config.yaml
d_model: 448
n_experts: 16
init_std_router: 0.0144
lr: 0.00178
seq_len: 1024
train_tokens: 434900000
dataset: "wikipedia_en"
Below are experts of layer 8 (counted from 0) of a mixture-of-experts language model. Rows are named router (the router's row for the expert), gate (a neuron's input weights, with its number), up (a neuron's input weights, with its number) and show model dimensions 392-447. Each number is 500 + 40 x the weight over its row's rms, rounded and kept within 0 to 999. Numbers have three digits each.
Before each expert's rows: "comes after" lists some tokens at least twice as common just before its tokens as in all text. This comes from a sample of Wikipedia text that the model never trained on. Tokens count by the router's weight.

# expert 12
comes after: " was", " is", " were", " be", " are", " been"
router:470537461513470506508506483467518491412479579508467533486511537530505481502555503453557517460534538484493506518432473466467559403534413389518452455439471468426538438486
gate0:526496573513500514476457530519497491478478502419509430546536463480515468536411486456550499504496508591529470578480432474531542502446514492515563500483501468549424523535
up0:535556544495512522509524486537527398484450435493492423554498493459478447494510442543517491555553524479415523448514521511524476619498472545491562433435494502542488446531
gate1:522531512489550505498447565465515550516486508518558572468461490474511475462506610614479577447492510464558490539503500477466493484507560498499473401483529407499530531537
up1:488497484518607474509516533448494477431497489498559532490526500554502562550502444611494510499492512505547523484519488488534483478558541492552525470501446551489519474555
gate2:482565516460510505503486484512427432504450494515512483514522488470455534493496477487473474488456580485617572618493593538488596503465471573514490522526451470451518522543
up2:464513493577502512450500509501524477449527564455519532454455532492500499499473502445507547524422511495483536548528452558519537536415504509497486489543501590496430423506
gate3:501432539439523495391460502544502516521504487534464595523454490460456536547502488437458584544477494500526490510514490487458497494561508497508533503502530383469454506517
up3:491459485502489547547577514510498410469464497478515514500557548460502563561492518500511479486499532409534557480570496593487465494569487551466501518413422537474504556496
gate4:508589541445576532523489540462519585497482506486566485487492495533502483517521526521462561496553504506500497427447504505413498513495431515592523493490545502499507504500
up4:503465462571532520488503519488552455484536470547434544514492462497499468443514497542465501497541578523496507495464539493464463575501509483521514499506485490566408440447
gate5:482479553461446511499506602505446488476461525511501579476533516509527504545586573420472474532535554506508478507528524514451523484512440455467444511396457432484508515514
up5:509511501471391492491480497482391546473513459522488542429514496486507458485433450469535477487523514532466488400526474470500518448506513486542474490462505507489534511498
gate6:521520502538508427523505475602531524512549476506439429502574454501523471466575503507370491528531533515521532444464544480516499479519511425498518488496466483488517580603
up6:547483458474419494459429447517481500565531516478514518498564501523487425448511374502521561498502525488492511520500508502512504515542546526493437528464511516496519513532
gate7:466505533476465490461489496461485467568479474493515454550551412514492491461528520541426492559620463480432503521496517450454445445515537566545522510448474480499503474502
up7:507482554485484477542498506453526479469544483513534482566458498538504510547532491445506514506509497569498560510479521482519468428497446575467546455506466537474452425505
gate8:498528537462490530526442582525481555613469439431491473492490453536455489469502472519481511492545451506456521428527540522494543508468499526506592536532501497516475498587
up8:427549492457573540484523481499455461454463502450509554483523411520476434491509531441487486523513476483531524489521467508442566518530509495465474529466464518542512391517
gate9:487583423462481524530517457532438442581523506522472458493474463435488491491518430548512483512523456464447513516523416492499460536452510512456497493436473512502473497471
up9:500460531556488506540527513469431461499510581507495524535546506480551598605526506415590579535467532470494507540504587476432498439477446537515474478495444450504452394508
gate10:492497497483500468533466527483491486542474499531430498556549422536466488408500472507476485524440477426435491504477505484482530581491485528542488507457499488505430494515
up10:516612560539395505414526528511494537416501461534519516557480480467479535539575546470530505449524555468488514513462557583487508501475491496510552494443564503538485470531
gate11:448479543401470518507487558499491444525561509532507509511556489495474546553440543510513503442498492519500554510487493486551495521498498498532511513498468506386475480541
up11:499457513405466554517575483531512505500503506504467482505532534544495542508469510516497465459397512439491446493533507552509503513547501509517476448485530486496451583500
gate12:535520474568465487543450494561555465450448506467454455521444502598472481546645482518515563502510501569472502527510535460518535488497417458520491515569533607499608512481
up12:486538496438510457517459496503513515589545482449503393490460477513529537584477480505501516527497447500511433465405504514495532519488531536398512487494452495466437496499

# expert 1
comes after: " ", " |", " 0", " 1", " 2", " 3"
router:436528547438485544458464535493453522500527476465503478456511513467489526539472547559525440534507579520546454566531480593433481568507498439472513512492483475504419489533
gate0:532455571465497578494522470449556492460449513506544515505494531500463507506498499510537523543502513521520475510523551492548489515521494503630559564526471473425438477519
up0:454531492512473510520501470452520464476404502457509507490505490467396445475513505520532567513472479551498482511505468487549461524507433470477504530471525479540489519400
gate1:495510538482500522485449456500511500577451506503489533488503672434529499521463436492398495530549533510461496487517514540536524494417513523478416483571506501583549499518
up1:492515477496515513568503464431541559497471484649590497533524448475474525541559472432468514477494436431478506442471535506518483508517427502454525520478505495467484517513
gate2:633524534487544542402504565498496502516499481404503523469498503467500560499475521461458515504557510467442462485564528530491493459468482500470466466455636501483497519499
up2:534433408513491497637505518514464561412493480563487504558470507567439538500494513579454473541534480487526461512522478512472481463443567375486536463479471489461538491499
gate3:483487506458601460494487593405539504414474485540506531439542515511444501536607520499403517462573481610439523505518477499523496470494561520501526560434538500529494502510
up3:551505407512517503519490488498426535527508484508512521517459580453455460473458483529535417544492546470537506521507503561590535526581445505525484466494500500455480564474
gate4:519608532529472494500457487490547478572458475495535483493479436476560509472501466493509474401365496528525459477525500487458497505514503454511504619500547489521518559536
up4:518524481501413507465508513489501533503511516409474527422404506439531448505557393542426491487480505476490489490443546545587514402495503479497500468477511474499439473453
gate5:477522467494512504435480556440462530532507422533501502549554569460483519539543513551520422457511595482510541611496481490639562414464528525509436447464520463404479559540
up5:493474511452495466534511519517474528478496467529511522416499461540504488453516477455461541559485486590456464507431538486429523484503496508560520485514535491522501501518
gate6:461534511515504567501472508479509508523525479489488466602499468492462485494501556523467470509453496509461480476539561577447518530515507454560497485484506470517512573544
up6:452501421453470442456508398486511563496519501465502549512416574439517510525461503435513468503549436548527402503489598458496480503525526469529439513523433490495570476487
gate7:508598543513453546553484534486576529491466483529392519505509489512509492503556528470498521419564571536502487547509458468489523476519423525454523508524571448478385602532
up7:510445503526530519469479458539495486509565510534532572547493514516543535483479439496480483524576499556518530496502534526468531498532516429531468466511452484554547450517
gate8:501445601490486485553498501508508444479460497482499503509414476440511581507485499538525546573435499495544420490576425505501515510452531473539504503505545457468441438435
up8:542460489531500535512419500506546439471527468471538505431502490515544448421505441480503520439541547383576517429441480483465408507544490492522488461499470485494539430456
gate9:508447444562477501424486521515431499519425468504549532441499543477534548506497469504508502599485572491528478452482523511484499493493582458483449531374485468515490477533
up9:470522542550410537389545463490529534521508524512500490469502474472527558579534473501501473492552474407572511529509500493502565483498495533537519544486508495488502455464
gate10:445491473461530429557500463521410570527536497497451528477511535448507514484482577509526500446485483532466467467452515500502546492517497533536494502490501539503533492600
up10:537489500543523600505397509457502472531540512486462492387536564503484547479503484487538494406522515512479473506551520505508524437533457506504403479494443505500472529493
gate11:493530509480454477444468510482413517497488452593408519507447562468520507550517515501485521469503525485514496524498541475456466505555501482497525526536502545456539502437
up11:495418521477416553547428497478518553548484578517479507529467447470524646539534532543492427502519537469523489474518550498528492445462466483524475549486516570459498433443
gate12:395506497477542514551415514541419532499496490500471508467500494535570524573520533509482483510480498547476483528497499505498555501527513509461502422534492476474562517406
up12:528468456467482432449519583512530471467475433552530435451578469544459580587554491488501479497515449473487505478509539413485476483488510491530470477541461456532514504563

# expert 0
comes after: " |", "\n", "|", "\n ", ")", "°N"
router:483479510476547533501538506560502548509515546511534512547536448545480498572462483511517556509512435523523468497555466527501453557529508563448501581531497556553527583509
gate0:557563541494475461542515521501504464504520494569546415484482512466441494502471533466455484463470514477550512473526481498572502505550540483507459516449484465482481514467
up0:476479520531509494487397457496503488617499448467464448488543519477495442507493462495481493470460511518468501595490458509524553511581499495495516508573480499474469513459
gate1:450519546491495530505484487577447487524463507504500570525525498542571460487560517505604491572501496535511526491524502431494512528496501512547469489536526463495486509464
up1:504491509501541467516500473485427459548456513498546416469453436478493525457563467499499508464499457502494485497484471594601476424484454488541451547543505480504475538504
gate2:495479475472510462459455453496509486470506481404518475510431470490539499537453488517432494540413550531443576554435522589485501494514514555500469494541512522442521516531
up2:411498368510566495498404513532476464433526484493550503439425558546510474475481462545502421472488547486500493439463526540486486577546630471501514458443495551464501532513
gate3:512543488493588533484432520478495507559611462498475547521504424483466508507594559499481449544471514575497517487494515582483496471488503529459508432503525580494432447609
up3:497509552463589526509515573461499486495411460484504496400449507453528481528556417482512461510459463471493519488494524539498539484531509446499589525465512505511471498464
gate4:519518498571467520504397609479506532588512479460519496548456439472497534593479519461530532479459492484473484499522507510515389488467499556482540513543472474529542531489
up4:420530531512487488477460461516437517490443488437558578511551510578406404492511437502472604535522488530455469432508518500612532518499521523497398538591488439516470610493
gate5:514561538555511506540419561465480443455539492456460506495402510496495500511535462518476540497517499588531573550518523489509535494499478483498426507508519532461502428500
up5:501518507565493488420546415511408497529443517594486425523501510454405565503540454488510503517495432498488537519465524421474495523503468522458516512534538620516507600540
gate6:500504520486486452509500500515518585542431566437477535533449513499523498468535519533589421552485431529495506501473563457443502530446437489441517565586496458485533497471
up6:486409526514554551492525506535551518517535525412463450441486431467407518533485464556517496454466491556516470479488601368538497494478424466495487497503499507485505496551
gate7:478463520496431454503467443493493494535466481567560527512557419449468454599502476484489437436512510560461488546490497416495513491504495561472562527573489398510542534488
up7:484526528502442462440502532472395559496477498431530508496564431553506527507511482595466479513506471494522516522507572466476468490466490497516491592511525469470505502494
gate8:529534426518466497561493507501466459495538524498496555518534542513534522517510505401494554435616514475429511471539478400476597501446503485561510483514470511488484496490
up8:478474505540457489573522508502524497494460519544517654514569490509535522526498459386572532432562475492553476495496486478503559493540514489492454487501473513481366454482
gate9:505507510481378507521479502514518461461520470554413544487498464475472524558454537459560473465549494449504551520484534526515536523424541492501541496532541469498467517505
up9:437505496531438509479498480489555521497481528419488425544503386487534486521500618500494448588535486495482512495502569487516445540500485521442462493510477378445429515458
gate10:556511523621456542500457475488566433506519456502474529520523522411604514556504489479486525540414490481505452539521524537521505468501498532522548459486503439492547478503
up10:457578484483528490546458503500539530499507517471527523535516484480493541525528518467474492497458508516541505505506580525453416507521480531424501504552503480497487438502
gate11:506514476509482573608527569521568476559531484512485415483497450493483465505467570487426504515506513513493494546549435396533505488544497537474588544461538460482485486589
up11:559486535541503441438511480476525505516547574428521505500496469538437515515500503511552489551491476497506500472527494508522502609527555492467494545534461479496437602527
gate12:516487484517545501510514484444479523403509503517492489437509502402526519442493498603521483526522500501555606460435498496575404566459596577539537436538486487439527502464
up12:500425517507549464505578545451538484437477536447459537474500532545447519474543542491490500516537491552590628510499452526537541550463461447463606616520547547495561507493

# expert 6
comes after: "\n", " |", ".", "==", " =", "==="
router:491458473508495404513577467544437481607521545561454547444494502479495501547533501468531495571449583454470516470460493474515575476549430510493461481530567435483537460497
gate0:511475477482485510486471491509507538497484515478503519515482490527521467508521449515510548562463561489488468526467540528559481473494497492520478486493505434542555490559
up0:473521494489482554424529511509512532490469545541486545445486525544497503527507640574477423503471427556456530431397546512456507439498500495505520535517507545474479479468
gate1:477538482438511537495528486458490500488536535507563508502488501453461476501504479496572475485444508486515590509465453538520468541464537428531499545454510421494490474469
up1:474503439498523462513524458491453506500502530492500496559497503451475499514578530610474522474514512467473451409412482542550462494467553511488483520478401506535468496578
gate2:482529461507499544482498509510495507594550534511456491542577489487521459484533438453620498538526464496439523496525478520558495489525474530566479479499536450496434514484
up2:517518499473515465516472564446446477598555500487524501568527532470425477420458482492461504478516494438483490527568450434519479526506527454514499473520557545504412497534
gate3:477503492510504526518547519477485520511521476534478490560525500485477503495523548439499501385466502526480500372499521498470463460480530523516498511516572429409522480488
up3:506497472559531468510557528490467488504497489597511403502441471547482530461540414497518495510518515518473467565499530458485513529454449575478499493504510435425519497478
gate4:500420523510522512553558504448454559587504466492496468508471505491497476495640566526543523528556550510504557551473492531512508495548468568551496497586524500478519538568
up4:536596481458485485482465423507541434623504501576461509519520498501581509524436477396417444504542440542502500500564529455478485504553507461438455480520499487543498508574
gate5:516481468488484545525500468443488512505511515509451480571537512319487475542500456442509515548574499499456507557457501476556451495498413511417525384548548490546505446538
up5:530516514505576484466465506456417480560458561624464444429556578466506511467548534459535504467470506495556506504505510428486491482455496536493557461442615532514522497543
gate6:484555518524560440444483502550481513464509504460490522465466510485544534526522505514581499440445513406540521472544541470571481474564505483536521523485497508506509536503
up6:431428548488469474500506521490542417557520482522477479497482500520546468490541583521387523399549487465486570478560515523518466475450535493499523485479489460568491483466
gate7:481493498450454512497471566488390396519551484517485496483532540379554489500452486385513490540503517533607461544493545482496445505501485530488529513497496500504529480519
up7:493536503555445510426479475510499496464524476515478604550492519558469563492506533517487506508512508508473464506514502540556487495498492489467518524500452480475497514490
gate8:479530502477417475503537548485489505640535448479471476490526481452515562485469515408481510515469464484506495507524496428568525506514472510507494447550442491494481432546
up8:499540473498520530501503523476509641386469482497574488530491497487498471456478479507527611488571523533551492498461477526406520471517470485492579473517534497504451483514
gate9:456523517491491474469404472444501487539475507493444503481540520499531507545447417443508474583441529506463450552451437493510464520524485507501488427519511557614533517586
up9:525526454466524493571536489517538455516491446502568553464496484500580493537492496459532477469458502496490465531542570511498487534488446464525489500453552516509490472492
gate10:500603456506477505444470524497445492532505503527507396495463478496482469500499507414573477504477536512523508449498487498476468518554502487499473489545525498459541455560
up10:479524467496536490498529532520478475497476515477472389510499462471622459483467489583469542492493491496544478536491421547430505506483504515479506570512556512491549506507
gate11:416521485456498597478505527511479528511499567489480428504437509499505511500536503503507475511497589502480539521507525496524579524571545551483499497511428470460536403555
up11:456504544461498481460532569562513547548487420419504488500417459488538477548527484495559508501431464514472501461588501498589451490505498501473527486506407560470472536499
gate12:518463500540506444519588433464383592538588531533505525526378439487530460504518495420510519548541460537462509538527461500473492398545472474500454453481452436479479564502
up12:411519488455450504574502512476526515515504515619566549516493545454505474527497497576486483527524469523495492497442464460466497485561492480462493451500447471393535557510